Experts of a small language model: width 512, a variant of SOAP for the experts.
Below are experts of layer 4 (counted from 0) of a mixture-of-experts language model. Rows are named router (the router's row for the expert), down (a neuron's output weights, with its number) and show model dimensions 0-127. Each number is 128 + 32 x the weight over its row's rms, rounded and kept within 0 to 255. Numbers have three digits each.
After each expert's rows: a language model's description of what the expert responds to. This comes from a sample of Wikipedia text that the model never trained on.

# expert 38
router:094116128117134170125091123188131144098147126144101197101174105159127135114121159134116116088124136141134157130117084115133143123097080091095150144149101131100112135087086062145094146141064146123095213119155151155145100099124158145162102179083118101132139152166118106111133206157162124104158096142177060172095142084134119107120159113190086151095146183169139186158140171148126159143066
down0:150143107118155090162121085114162127116127114189129151098084114130135099117085158206117106157155071111126098188070122102140149143157125147095138064117135103114154173129166100116133118171063121113052153154170147083171122070161178128139075107136116139137065104032088132175145061076097125116114048103063095050096097141057153070095133150162104114182106074101079152135098116145161113128105
down1:103145150098199163217178093176115130074152162121169128165102156132176129163140091129157100184135140154155155161107167113122118097093133117074183128082031126127120095110145067107143112120161147077115140091080150095115111121090116082135073094077113094134149156114158111127136180083120138140089134138144136161069146087108156151129127122135098104091119103107123177141110117112146128101082
down2:084114119119081117052129121128171146139177129127117116119141135110141131163122116169146133106152093132102153114151136100166116133130136106072083128129127154179132082143150160102112181126142114124107082127157127158085163108132154127126138109176097135105133052148125120124102075183112135145106112162106134101106180175159151174137118092112188132111104139116107167084158195137159116134141
down3:147134144094089117122176117132125117211127123111061129147111080132115145110183161154145169144138149135111156125149119101152177070141129140098055132157108128107141139074139108126090148148030146152149117149218071149104206061093134094166099142107200116119168104125117110143113133118163142123129117199145123146123140123176162134084143163109154146183109134126110055140093135134122137130202
down4:095152161175114128089122173120118142137119107074084198144132070150093145086135093122145144076159171082141075088141106113162139089148176147125155127128153128144083057113075106161079170127138170070146085134163102151078114115162100175114159189074150108096174130165121091150137103122130167104138188151102131126141160109168098130131113116152124157131181103158064099128140156108188190100108
down5:110105117138150106102085140141140094086090087134108183112128140097071086153050141129139099138139113119149094137110094106155110082106178132126140134173122139078116154124157128126089152091104109156118109148165100170114115127155119125102103188105190117110114097119151203147095104139098076144109143100139128118114090154142163148145141112103092157121151106111131155152096158129151187116132
down6:073095121087114093138167052104098157196139140162117122122162097142141165139141104138162109105121084112113151149049097137129136130088000157171110126092091103142079100137107122125157115156161147154130187094134106119107116166107101121102126111140118095083095164149061161151162092148151203119130118073091134166111150110139142177157160126115148170149095108115189175136095132170151163177092
down7:108159190135138122134110131082148165086081111146165155115144207105089152152143138098144111173127106104181133109121104110133115190129097149092084117155154124104119127125175144111176179092167148151086091154117124104128127144145113088144078135226151128062082125103126095138205149095183155152065159135086122147134121140138125140111093086198121043123145163149140098167180134021136093114062
down8:057124147134147139164146125167116118152139073120127125141126097128070120151168116121098107092106076107130171093112085191133076122168105118179093099101127112146141184134169123129126155154101166133071156071154142124056139194135121120182156086139127130072102100149151132132152145110185191128154153122103175155118112115136125081135106116111205088141121160103129092096129127125086157106144
down9:079216132174135145077120088115143174107135098065207142185149134152120144068042160114093134153087132143104088127092109129139120131126102137141128112135143099143180064194170098124183108105116085181110105145121126170104117119103167128132072117078096184129103147084099084098153106164108163114138095164175073131094138162137111097147126118130106144112198081118111089118130159083128157127132
down10:153100070128067127124122132125132114134075129117139111161092161088163165047227143027133115129111106109159151134120131101152139088141097137185134079142138171121105143165153155145136158078125116099117112123105129114111145185126107126142118090091139114142110074056108170154117127155156105132189078136123152138153117117110125112141113096113176110137151180184120102179162140166151077139110
down11:108200159109162152175149126217124161142146114075173106066163161193106156127105118133160139102118111092151119128168153121145088126126137154136107115118106091095126169113117125127195150086133144087108162100085107105171041193132128104163128145145131148113133095121099086121146198072137174142154157066136132171088172165103123075184067153152153122070119119078127148119160193095112157136058
down12:113065108162133107089104137087176125055068086086137080114152080121169127125090155153069139191143110140137123179132087096156142102088079066066112108144156114152104152097153141137096066065103135112113115173140192118067124122108115193134125154085117147109063104129168173122143149122107079113192106128082162165142132117126097142130148080111124100165136132101117125158144093106173090057156
down13:103128131159165150170114105141175140122137110101146102123081112127177156119118118150174131116103187115231154121109146118116095125156075141122110104080198126133158175148120168139099098136169177169102171131116182129030118184079105104121075098115118118104140091135092063110156133100133104153148151184156144119103148113124120114087084177139174161112089100149125092125088143126119140114134
down14:157117100080071108108155142161176195128173063182147097140089119194115167199159072134131152163123140159185113137156112128126127095133095123133104154125141072125166148166117127139199118133122124163114132121160193107082120100128135170092060107096138095132067142144169147143096078112088138168101121103145132129178079144139176116133135102137100102122118153100100131168074121090138078168090
down15:109141141133107122110179163117115147184092126122151092177112167149181182110140100172120112113151126103129112138157143107124095133152120106149112092170190137202107125101187104120090088118143138172097127124194102117148065136130161098127122151153070113098129088178114101112176067063127107091154123101098164159154104093111122118048241135169095051116121070124140100128118147163159098083108
down16:147127114111132149144173145107120112108143116138088129148188106178160138082115167080149171072104157140135096102101136127067114108060162072116143108153112115152090094180143137125141168149109140130182183183175118105070162098145153166094076151148107105065111139091166143086103142112101123108111071141104082130086133101154119104195169118111068144127115126110160123148129143105125106095175
down17:085098172093149168190114131147119088134129131220165129112126131138132115106168111141126174115083118118121145177173079119138084124181099139086139135138154139091131115105151152110113137139083096127180116099134159126067131147188105126183146077110183136160161186161204112056143142188130163107158098141125186165132127092132138147151121151152127163100137131141174111184134121116092141114122
down18:143079115171155110103094174126096122163125171120160133124117148153152172106138161106124149060100067161103071114141178129091073127115092090157142129160082153127148130086157113142069105111134109136138048142131140069152138132163143174125106144127084175145137112171078083057158093104101130118173155087097108177063164146067092075169136148128116051137143082145119118139145154112085146173068
down19:114134100105121041065136111111151133125157120127125111130126158134094098169155138147135119133171138086085153145145131093115147169119123137132122154085135094074132114089182125126168083120138076091136071152087139061140188160108141120133190144100091200124036145147145129136140112119136052083158171121130130136125149136141161132144104148109157130112090147186114137161174075150074095154119
It responds to: Countries and nationalities. Country names, nationality adjectives and sports country codes, such as USA, England, French, ENG, CZE, ITA, often in tables and lists.

# expert 14
router:157093113093111128163109139112148111109126124161142138101158125175131121093092119085126158136133137188173115126111089115139177160150117097125158129099101161126137103099086085138111137180110150134043164166106138172105108147125198163125110140115076128136131166159107123125118176161126104124137105117151132152094167101132162172069158120132042156117182112148098106146092173150143105113112
down1:145146116144061122130124097130166106193083050158088104109117139124116176088125100146125185102164156119166120104110126117103164124097178164115135153177123157149130188102100122198111133160100222136139132087141115122077111030195129144137147161108175130142191126149107129112124109064199167116112158117098174084141124172098088138113151106098116121101197122098165096093121093153116154183116
down2:114128107084115135123130170158093109143122135115124094120130119132156150133098091090133122106089145136124127102135156115146173166098105185122129110158142155175136171161144145104095102168143102053139109130197123108128143089106163135149088139130198162164155147115107098123149125103139144100074098101107088090115128135140108106129180162135153129158138078116124140152105155098129072133124
down3:176150142116129121125167170086066085101141161083188131165158153153099085101072159141115095111075095169142081097099124071101160170098130073149097115135124186107214128120189123098139139155158140071151125149123124110161091217136109164128132129122036078109161135098097148135124099077131182083152136057136086171113142117149086091158146172150124151105095134118158110135096158118170153103085
down4:114116071131106161138143105117131119141189130117082187110192140108145154129104113133134134074193154128068110081077125159189155078076044080156126143088164135129234118118136143169089175143079089136114145133141159135109117141144095129049149151149111114159109178132129178117162110074134152108105137117137141205097121124152134149153153104107099106150123106119129184130126115102140143081117
down5:102061169180099067121090122058102086157082059118153049141087090081118133134112143135129135147165122139121110098086052128120085134114063079129190191117123131143146125102156122153085116238109118104125122072181080158128135089178154102105159140093120093152099160145092086133152149141153125161065133114127119127143115146101153157133145146152093114150141168159104058080090132104126125111154
down6:139167085105088138108075167055190120162140130115146084146135201145197122111133123124080127087096099125137155111167145117120114127078114155132165105071158151118165143159131099148149063086147099180162109097114100164125141132152128161085071089203110100117055137074145117195153126108165114157131125069148126058127086082129118135098099178126139129123087107126189128132120138115148184181112
down7:156174117116100092115124137059189100082134059126093129171098111121086137184132107052115125091110165189167093162163105131119183125055143120164141111140132193128132135163115117127151074129130157103143121166121163100129104140098171139087082180104130091147096150121129165119214068167145112119070093108156110116153163103175151144099137105123091082148114169125140115148156153191158109120128
down8:203109112155212146156101122094148125099110119138153078150172178125198110127195137143107133136167113089067054164155136100100110140072134123120147100123109081120077145130168144090084091158101144093168110165136147106169172091155096106163146154136078128121143140117107133046136142111058118080127158122095106218134125138161121086121198117127169135139122171126156119079117148117141076057165
down9:124186123163138100169117072149113123139101152094115130117172146184099126122108146090123148050125107103106072173155101170193121105135122153112137109138163138119137060120176162078161155185132080146160121090062177118146138118187149151130134115103112167076099100135059137134130135130098158119180125097143138113149165146153101077127172145123093120158115109129169124110114102181069116142070
down10:137145098135085139137191131164134163072169160106086161112145112094151151135119157112074160193075145148093164100146129129119141074144194147135149072118128106115101089170090121117144052099135120170087136092130159142078135117142138102143149130110054207133134158129105101205132142191124107121086168156132120153182118074158165103146156136094111180129097100069132115146153164146139162112115
down11:123126080120129149102204130120081119084130160067088142138141116099081153137100106155180138115095141156091121135125132109154079120166041139175114091158105125089170132143081143106100089132132126151133138163062082101107126172143121074114147104143124090109153205142057127161116121101152164120115166166112067083159131134102119127071100225088128146082152077094108062148120095107136163098090
down12:135138099119158179170126093119082149116217134091124071157080112162157140135139177174098153152125182134110110166132133111090180140107161089151046105125140160127135128138223100157121076034127067133124155165107047122173140114130158147092123170167153121112131127089121096113101141066140131160129112117137129153160108149088157169118138053101132144154078160123122124193212161120109119133056
down13:155145162117117141120120145170148153117139153137120119187127133141124100222117070171181185141124120149160185095114109107092191123138171112127123149118116108172097146096065169141123147142097122161058127090124141111127179159164089122138154125136134070165088087105137085120103088141152090103077104140156096138128047147125086128108134138124162163133068162098108122082161122163180128126138
down14:086133141156113089129134140118163117106169143128146069119118152128182099156140124133135064155168058071120100147102131085170150125148095161131165133149145155145160086187101145123112136077193112105155200123134044118164117108068103136157157124096093148104067053187107121126159125055112109107122164132128207056155154139087144109144110156116153087184058114123134120142145143123093104137133
down15:077185146118147175115202154103151190103127133174154113136113125144107177123174136166186120149118141138199147098112127140131162120097097110075116137124158092105130115156068091118145060123171153081149112149117126111130148160159136081134131128063099162138111108106169108073136034095150146082136134166157157137136142149097149100108103106111116169140142107131108113167101111095077113122102
down16:125145095177094171068184075163099091136142138161100146115109118131125128147145083161184152124091145166147167206144110203130135149136144147116140118130137165111149106147141132111195118143140141125115103097164147142138081097134147119115106157077166095143125191111142098156136091134095086143113124153146092073157142176122126111178088100078138104126177139146128142163165155110087090172097
down17:134180118166108176130085061120119135160189168149095075115130108126104066167154088147103189157163073128129155086023075105121126174112105151161150173103149216157165123097132148111015096105070106151159170155149176116075174104149127130111162175124168117148117166164179107125134080105105116141096127162151156128060126139091140124107123137158101175088076125110153122106122137114164167146130
down18:145092094170057035122177153176099126119086142169111133107115077094133152128165085169156147137174070086093086067115077094096159102091133055086213165123167180115137122107158136085029074125159149146128140085153131120148140162159119153155131160152115178110156130126189100087083154095112069136103161087165214132170215113141123159160114125140125119128175155168107170136119159122152104174165
down19:084140099072161146126155165049133135158105095141147123107180130145172110139111125170167074177148086140122096121160136087132146163079106161110108105145097111150182115146072106142190122115132178142124139100083165123124073234147149117119100091125084176110174122145126156120112133052149124096086167064157156094130113162084161116082087163086120107101067148113102146100159186141112176051203
down20:161173145125129079152121131092102125177159106171158121168147145157120138130175136111082131111135193068105136092150149163144169099128158148175127112087165091105095110137155119101155101135113099146159146148137074204151100095115106103164075133123207164106102088163128112136081086150092128107177131084118144082145144159100186111165183073112101164122150104060169104098110144114133161093215
It responds to: Parentheses and first names. Opening parentheses after names in tables and lists, such as Kyle Larson (R) or (KSA), and given names like John, George, Michael.

# expert 10
router:071112053105092123119141096205135131081085135145048198106139116098148162116102178129126168102152142138185149147121046074110171084132126098097145109139094214100060089102136087131060122153106155126119099121175168160048091136141127180139121129119157106067132139098105119114132139134143151109084124143148095129096167127142104162099115098197040205159167128155126160099096154138175033137110
down1:133071114142116079077135104198148118153103146058158158148085113132151134208151097118063081095163137143131126178119105149118107142109139071159139124106157164162134164126107124080165109047155077111176110118154153141126102112172096108137176129133173123099096137150101147147122117105147138133144117145121154180090126132123139099188063059135119128132126155116044157171141149150090166075174
down2:098129110111097123131103153129145143106149127137172146100046156178175085117179125144166113094094164119167039139165109114059158086116131087165105161083081149144165104103122149122081098114176076133033120109090200157168117159173102106107106134149163083080093101125124142077138092138140090077132111175126113157150152102142152118101064162146182119168120100123135154136187144029084085128122
down3:131146103141116105141128165146093070192140115159124155140167138144135147099065123094071125140139127121075098161168114176130120141137107131161121085111128125079138193126139173128139100101138092148097082160161152114115153110127155167087173067125106160220099097138091116118149140111068056147145106120140145074181200171088109148136132115092068144169060152101150163162052140112137114136178
down4:173171141129088101145147170062166165096108094122145078153134132078100067135133161125102171144112125097154147141098131127102085125210120195125105098139135160135136161141138142122225137150143072197138122082138161108157134098189110103130217167149115156128147161140118121084142094120118101144143171101073186078159114095155149112144131117127158163114141141161205117099159118133082128129153
down5:084125173172152099126146127184086122158152105090035101117150088119170085056097128159162117052106121091156162160103131155120076168117121099124139132114206092215149143132147160172156106092125126120127119119127126112098190162127136157060155157135116134131171144103146070099134107080115166146148117105090156115121221129123176102102096105124131139141124073138203146085135157078117141100067
down6:112098170094113111145141125121148134138153173113204132138125136150162137089148169114088134090130181139118172186117032142127091181122168137057119148074145132118171165103173083121205115083163140181138079140174092075120095105155152164167116109150168141122148143128115151132134079122152144117171132145095150145124078132126127135184103172148138132113090113168097166086132139166090096105104
down7:152143064103109134083163093075122143034125091221112121147119161091120105168139158138109119209138136134134187109136118109135113161134181071128152162072145152133085146187137070070150175197125084087063113142162058154107102145125079169127131102114126146107141085092158122118175136124110086143128136157150214154183076139124098116130143127161162112105114119104089131142090059095159159112170
down8:170103099148169040157198140148125131129149167144074103109085162088148119114150128091161128134142162107089124113091136120133190095127095098111093078133075134150094156075122142123135103134109137122135107087158078150149120165143158184126133120130142132113166167129122140154142137118100117147074156140111087107130105101131111143127162146124086127098100154103154182066117119145105144113169
down9:099149137145139155149121139153136100124171122153104120122104102120101129084116124163131117114088169099160127152157157082132100097089140171154121203107133121071078158113177135142111110121140167097064176198116140130122051165177152076093114114159112150089147177132063135170156201056160147111170035129122103069110089165119157145090142164125171159160093150169127115178122147144157098101182
down10:172123106103139132096159134170137134133097165123123184119087155102145148106138172114195100161131149106127142167139157187147115136145114127156130157165117197132088112089091129130156165115156102166140096096144118063096150061114126127071161104106152140113153124144128106107152146147089168099102090089142123177065133134099111098137135161144107158116151072171137128142134088120097138086157
down11:087112150143072087112132125128127118127135157128107110115157133119109137148132128097151108134100095051091131109119135193116139121189216180126071118117135135152088098141120217147125099074094113164136102114123128149130112117088092107108162134145150086087065131152160164189124155102154166181140090113131096133115139117177078173053126132149104124123120153138130133116118082129104120137148
down12:145151066136120131145132134169118170161074151155122110146113178064117127105134115128057143147161130159067069096154103146087133146067080103060061103093089162091150178103067094100096110153157135146126133130150140148167105090099089189174109204177070120131133161092168124171092127107126151132098134091098102156126136168053089092103135085129076113155090135153098115125108105175122224127128
down13:116159141126110147121165134139132088156138094104130150134115130129097126137143121134143162123122115122147147079100108117151142147134097122112084131092140156125139093112111139107093175119157162152127112150152127161096146152151140113061113126126103113126138165104101116119155088137134118086153136107135132183115144101087155103092088147176132183139160097135113142139108086114152168160124
down14:161092192089133127111112087109164127139114120096192119119160071101093110159139153089162056121163131151147138112123086145150103108103105141135104098083154155081122115204121116109121090058137134084113135147110159151063103059040109140062146162165097140117149141121124152107076131128169107161130133130079160090062127134137155112064061127147141145112157127114150138124127131146134137169162
down15:125143165121122098110105156076074077130198168141144121102134103100119146039120123190161108082156087162159159046141102142194166076185095122127098054148170127185115132144154112108204111105187113161144123121147107152144172151132108120158143180145220090132126044132030145141126131116131112125089112136109172139154064118126124130174115173172172106150146135096148102130139156149098095154116
down16:129167166077093131122100128114111151157137111085098099159163125153090088114124142136073200111176141128126089139204146173116128134109094104166154157168090094125144073036181146065132124087135140094146104152110124143119101084131156127134155101055156129156106125131192113126162102145095159113081163148117141104106125199110157141129152108140146201058132087087117141093127134155112131122108
down17:171154151102126143129126109109089120161138091150078080168074091155147125129151129136106118112065194090107113101120102141127122076134116089101172176197146127087110149112109102117042135196110166169119143101139129141148148121114093174119094141096124149111145140107100166127091125150112145159116051151125084157112081148126090106149112168034077094095102123133088115136132090114125045159080
down18:060136130141128131133109114131138165096137086125168155130083148110138172159146151120086122166135102109098111136131136166081130165094094121113140137136095132168125114039159157085155145112157134135200093123136110137126159150154158185131138159168149137114124106137113159183080196118096129086089085191131180136070138190137205120090092136078128135122118166114097155105163154148187160095094
down19:130073096197188118092134114103132131127110162125093145127090177120131123088126093184182136126127097136081194106125087181106065142156171161156116134143123169063110136187076138109117139125110144112061130109219114138112140107104171167137141125099183159104115211154130139096133058111096090124128137129121136103127151165135108144090158137111137100105160107175100095160140104166149141172122
down20:146117097100134141109133157188095171091127130182066123080165042122180134152138131124103104138147124147125111132166173144120097114083117151105134165110129143122124129153115088176105085139171174119117124126103145150127086118126129098112108111058126107175134081141129126167110090143114173094160125146159140110129142122094150165132153104089135125116157194150137164180100135183183131084100
It responds to: Pronouns and initials. Subject pronouns he, she, He and single capital letters or short word-starting pieces, such as U in U19, h in hPa, (b).

# expert 27
router:072159117093146154142103132107126179134117158093083145092210096190133099087122186115087179148172187141123141156093137116119174099087084101128140122134089140091078092142100116177129132120119141180121135158137156117107104142065179150107185099107145147136133159164086113092180163127088128065125126166134104172091151129124110161111157145120098160080149137113128108121068118165136157114106
down1:145093128118116083110131126177102123145114060137178109111177116069128093142178165110113105126082099114127089139104053103182135127119181066177189145126151146138150164078219116153086103145132167110144182127116107118152084150127098126088193171173128116117134108141145082098098086080079164152133139123172075155180111102087153106137070183122112151082097170163141153081154130101060123037172
down2:115059167147213086108148115170095092105136143115125147164137091148106160164156125131123159106184110053091098110150169080110135139156107042126129162121161054152083104126132101128130102089155116092097110133115173105116147147167119118095132098171109175099103101121134123082116050123154121074128121047155093153148131128158153164101143151115137127097189157174167138090154113156154114199164
down3:171139122186122082132143105189101138144106149180113136104169130120174153104174070142093095122147085120095126189135151126157063135148105142088080136103108099129157121145146135171133150140122132122061158062137106118123124149149127119172109114161150135137083158129139136095143159135181106108076123138146090110162133076122125181170173091167128123161102135095155122131153138099121093129171
down4:147118114116103119156135112136066107127133127124187134138161074155087117155170117145155161149105109140132055135124145113170180107138189144134140067169115120112079124076116077041121154129186126130124129150107115111150123091109126118173107149116106154110122141083093133118114088109118180139165099113129161160050156097054151095078140103163116187113137161144094154148097104101094136061158
down5:082141195134151160119180113132144122161203093102162122126161176155149126119103098153136136089107027076153147146137121181159068150126133083136086090084136164141195103105126176126125109126136052101142116117109117091171147130148156126132157104149091144109141140068105112153116110108095102107109174114072103137099123166144096067162192135092159142131068136144139168184138137103116109131087
down6:152105155104161144173121118115123139084089111131135142181147154195147120081151125113053119070147156063092138154088053139107156131139115117095193079153091141036192156109129123091157148110089088135110107153078141098138122139127106160090108140118123130160122094129168132059138107114100110083175093141211098145133153148180174152136140130186125067085111158113116119167056129130207180105073
down7:142147109149164126110120151137140088146139149153124146073165185148119138055125118095174085097128142090169134155045131193154122131140163124151177126112096151079102157189093101128113127144099107101083121194156147078103170104126176086137137103146128140134122148168113113108103135107136092079149159103142110144175160081141120117162171129167134132145075081082120143101124099136169119177107
down8:138097111107122119223113121183111148135204150133130138162145112126121074104114157117084103148101122145146112149180139161130159122115126103062142102106138109157123146124170179131161134132065106107114155119118111115179093121138069131185121180152123130142119125171168100114102148156170106165142121107099142122042127093118136156136187138201162100138107092132180160108139147107134155157117
down9:093122164132151134157064084106106111153074162076134066108128167164137146113121090127238122158125128167099133122090165166073079145101123129134137101117149173106109174144152174142159146130110125178134121167158101128095122152161120115134093105133123131193159110174131111090200124110112131144084108163140181096130181180132074061086130159076103149089117173098147145121114112110128083070096
down10:117132142110114121143117104148098133136102119120147125077130100174100113128135170130192073119151147152092209125162180104183070162133156105094120154069085128143133160137139122160155000127172085104106127075110113094129132164089115145098105115090183124101059102117056140212177127141110137093127139064109158144142135112161183158129125131144158140071149140093178156101149191131072131122133
down11:119151118196079106098081129137146131102130078153173116158178135081050142155132122098147160111203055120124127074174139110146115098130137160151136091147114098133131109110079114069143128101130201152108113150152131154070134109094152131111144117146130176114102107090082112138096087062096108125090141119106122171180105090112125139150153095130132146135151138114145163110087147107116146139191
down12:149149140087128191106120100151079131209150146094134099140076161149147149177145134161160143158124145125118179128077115133167109114126182096133110145134061096072167103173093092076105178131086179134148115133142116109131145147111162116082150161177082159117141142130103095084159146161128142138142102144114116113149216101142111120162128097074162115164087126108132119187148185114157186122125
down13:172096119138123109111149075124126189095151124087131175136135114168108126178137113130121127134088172154122145032121154181187087179148136146074127195138170118135107117126111086163154131127124105139111133183065103106121110109105099127064117111097106123115164135148115119100116045146105099119129114142212157098064100161168080114155066061110142093121141122091108078140175117174115161149141
down14:079119141143133105146169116125130120168127182133119146134125114083143145108141132166147153131108169140088157094088071142164130121137146073147125169138150130094136125122091064178114150119123163088093124146156089166102119166151087110101102132139074116147173191124086135130134105189147167094150125191143112142114125189131113104067079162145111198112045145126127115118113180121172101114113
down15:090127122118062101155165143088139100053147107151058143130150131137126142066115116144085121128132079107110124114085128161105074144120107131111143142165145135093139098144155096153129091116172131197152102182112151152068128092085126081139139196103112147098170159140153157050202128107111094157154104106110068101177107148174138149154112159133087129107118130199099093121150169119184164149149
down16:145135106124156159160139130176184084173143171144123090117095118106135124131145171138110128160088205119177120169140140194116138085090048104122092126083166133051154047110146100171132133137078095124107219179114127150106136157131152128123106121167094141127158179129183132145112152138127116163149133124151146142099134158161135092096066138134105136119161107132212111110133135192093131106127
down17:120098091130168168146113188157129180064170179086143158096117130170112164109190131150125129138166143108115128169111104124105091104095024052099120144152116127153182122101119109122165123099089125092132146093103133096104103097161070076094119205160109148130113139113137188172154157103081114092163091121126145140098097092102113183135125126151145104183104164156129158086133137080087127172104
down18:136190102124157091088168150084090106097078130094119112100111205112082137154131111113101151103122087068204098129123152121126104215176127094159044130150123142164144164157174135121070118076160110120091102071119126129116155131095116170093121116154148152088090206137130124155181105114101106176131090154148149125144086126157125098089121133145117174177145112127143173107139156106180110130168
down19:153127121107095140111121175115126141112148134188196089164123151135101171161166100136102151113105151105132136131124162123145168084149154121153156146163083074137119118133128146165106107134109101166130126146105075131159147055174181178114110177133128109150113142131152116071129058121174135140136156110102115159171111084127164096135111111076086119149096156096088076132178152108135131163055
down20:103113134126139175104178164103149119152118120114117118085155075136091178068108127110152181104099162094103118127078113151118190150136132064086134091069147124116202098108053152148155047060152114100135179098151123076139149105131142138091125126144100099076127113152130187135147130149130116132109151152114087102159109150089127142132130138141066128104104133143113080159142111152039065153112
It responds to: Determiners, modals, material nouns. Pronouns, determiners and modals like it, this, these, can, may, not, plus material or energy nouns such as clay, coal, energy.

# expert 20
router:134137132117107142185126124149085186097145130105101097085163119212111117108050122078139177193113149158128118144164126119109152145064173151125137115104108140108103093139126092157140148148099152150074078150151207194093105125141150119120107121126135128133162099159066113108158189156182095144117094110151094128135157155179099195054129147177092167103212129156083140110099071122143135096127
down0:125103141111159114180107087104164137155089114130097144096132068169151135125137162144114089154141030094059157131125072121142089070153132080136094073117062165090102137182086093167104115112124174152135099098111086160163137123124098134117080138148130130117160167092143163105068162154093091128125133092152128133064179122163125098145122142098160126092141173116115167094144137099099156197166
down1:141155132126192127145090106105157102104134109116095127081170132147127158139095174118135127147097129140168128122098196090100149139111136124147144132155147181152181168168058163152142148094097123152152137146106078148135185095091110105116178122129210115155212079148133126168134074163144156131112133112137112172135177241140069117121131138081155170113099157129108153181164209173158132123144
down2:164134140106172153162116127114136144093116094128196157094097187121108118081077107085122166093095111125088115154164084153015145119126140169098135160081140088131170136121161190131131139134148090165099106077104189169194108166110063140150131138116142103141101141107135199152087168175106138076129175099158152163086105079160153181135145098096097144146138151169095150126178143096197083073116
down3:120115168166165179106048116154097097108114167096105083146161140105099146124123123164113133114129121097126137127114153136128156165131137134150107130097168139185118170136123143064112135077182115200136125121072098175109124191169142130159153131139134078063167130125125109144149115097063084172141115133088143136144134148155119083178100140169120155125109116156182161176146136140158129132218
down4:150160096094154128146155144065099160115098160133104148145143117087083077139184078193134104178175140153134210088124103171156150115116103137104098082123154161085147120161104104128186094123083158124083082068129090120148152098138117135128094087080098085161125112115106154154102128170122154125145122133084092158093089146136130061186192110128103168128126137191066120147061084140136192183182
down5:167157130119098144124146184104113153078065110141114097178149149164166165150109124146182163168145059148156137142088152132168143138147135135097118102095128125105132064128071114122120111163091127128088135188096125141153119069132122155111116168058066153145173157041075184067151090165162132105190109081141135119115097160155107150062091158136051129100167102120125092167106172115170091141117
down6:091136114182124147110121154111107137173082109099125127141098124096085133148126164066171086114163121137099175094137121170140129126146133109185156109135167111151115162141119105088149144162172189069116100112150134099078199128054164143133167129123137125157111168108072140097101114160131117140092126136089077129110169112084193147119137101024152154119123141083122122168114163130107100099116
down7:108139189142135144113126103103124116106095163094166128116140159131118128137130155119104018068115131137161119158113110145133097080084155133090103190147086167137128121130145110143118166149091146125145139121157157147153089065102084091085142073096146018052134104037110139089135154157165190125088150112121140091162098133104145183089085178106114070115138118106098133156142122086122075052128
down8:139091119111181069089162137115128131069165129093106133106081116118168129192132083147101185079129071139192047178101099116095156179067118104102117125080121075107153092100154152082066143104186121123148139112127181155096086140126138139136101132182142124161136119139170155166155100128093122188119170145112197165141120063155084133149161098174068183122160090111176106123125134128149103135101
down9:143054135048121092135155078121103140152119117053186150130094093105165140102175078110152151137123181122136138175096087181133087143141129102140085139096128146125123158129085119093157116137136126096121121137173151171102115126156100125123099118119170120200146191127146121141085129124187123134137071145108186138094112192153107113170150138132151126091104145126188135192188074160098074171148
down10:191134096120164126124168122169088112126206156126109170162139074152141133160154138105106164143148074161145179097128142135152114155169138152167184113125077098138193118153114128103121105170131127110160106145172127101186125133112166109127132081156118049149087092126160138188131112107117122111108128072132107131122149141151122177153169091097117203181074000060082135097188058064139126137092
down11:164136122132138096098153096158149114118127171110112096146120086173134073101119088216093063138122119164097101126085120153181160144101155114105155096103127149168204117124118108142096136138122134065103137110101104123122101161092112143090071165162095137122171144183092123113118178106150100113117167081130140104159089120086128153157152105095182097159099194074151165152146101105080102135098
down12:148100089159120148183095079124105116070173114130130106126149176139115143167162087171122047143101071130177100111131129080141079063134136173142156177117135094089131198158114130139097088114107216084162097083080175122118146142176132151095150114089157160121108162136181179140174119107182144144142153130129089146107083119175114124119047145149163168107126165128202134173125088151110087168114
down13:100121170084184143183096150154164129128127182102139150094079081107175135144123136119134103139141136086097149133161083157162143127115110128078187138100124118135094124135169111073168158139145123188129150151133086150123107154163150165120097186128086144116156144122139078115092146141135157106164159120152156174150146097092133093091183153159123142092115206103152139114152122140093100101083
down14:107145137152109140128075110145107149083100153111108134153147099166161100128121086113158131092156132132162118150118095073135193138152093117148129154090118147121110196138063125119095140167128120117121077171121088113126156073120096137136084117138117101088081174134111121126081107135114198120143148157136157090103105110153138098136054096147179145154071186131102148106114116135124052077114
down15:189067186149084128107067145090145072107113085164104182111141128081120140073104162161077092153147129130074150113122125145137133125140132172130162110140139080147189071071057168132119099046107164125089166070085128108139152120164132148117095156177212117150129115134087161150111123150103119174079069156128127131150154068168146152137191143158117080077132096150136107159136090030114174117122
down16:128087162171087153090182211106088057103182139159148119152121118140132151086120125093106169110124166140166109150126071098148144151111105110148142111113131162118149130176182074081158160109123089104188149112114091174115172108081109150164128145097144106100117072128126098096138194167092191155137152165129121182155098113124060075134095164176092153108079139144136112158171095122142095172145
down17:175169087166133143091125161073123130107162106146126082143158139136083180130178106103112109168109133061157120151097163096130102103133139167150093134101096104140102115154064070115155129100130123102154126112156105128092173123081189131121129087110182057133092155141101095130112120158150057119128162095131110164146155140135148098131160121099170094133115110079094137115101143167149116182111
down18:168137114122131085091070159224165129149115127104176105079133122147102143090121162126064115097114082156118087127131124117153147162148116172128139124087131130138140129123196154142177164119130096066187180172118135100152141109142103147088134076108144096069152116106114076113156124156099115143128100165126125083104156148151116119096070130112086127176075126113088119156110081099110155133118
down19:138123068102108036121158135111084142131128082148127156104094090157171074109152101116100122102131130099112130128060063135133171136076146102143130156173111072156164159087139135118144149149148136107172110147120151137143149106100065188142164170088054164137161076166126163143125084100095131160152103144221152127154182124182067077151148167155131158115117114093134107160192158104133178173102
It responds to: Symbols, scripts, score fragments. Odd characters and bytes in non-Latin scripts, coordinate letters E/N, units like m, tennis scores like 6–1, table pipes.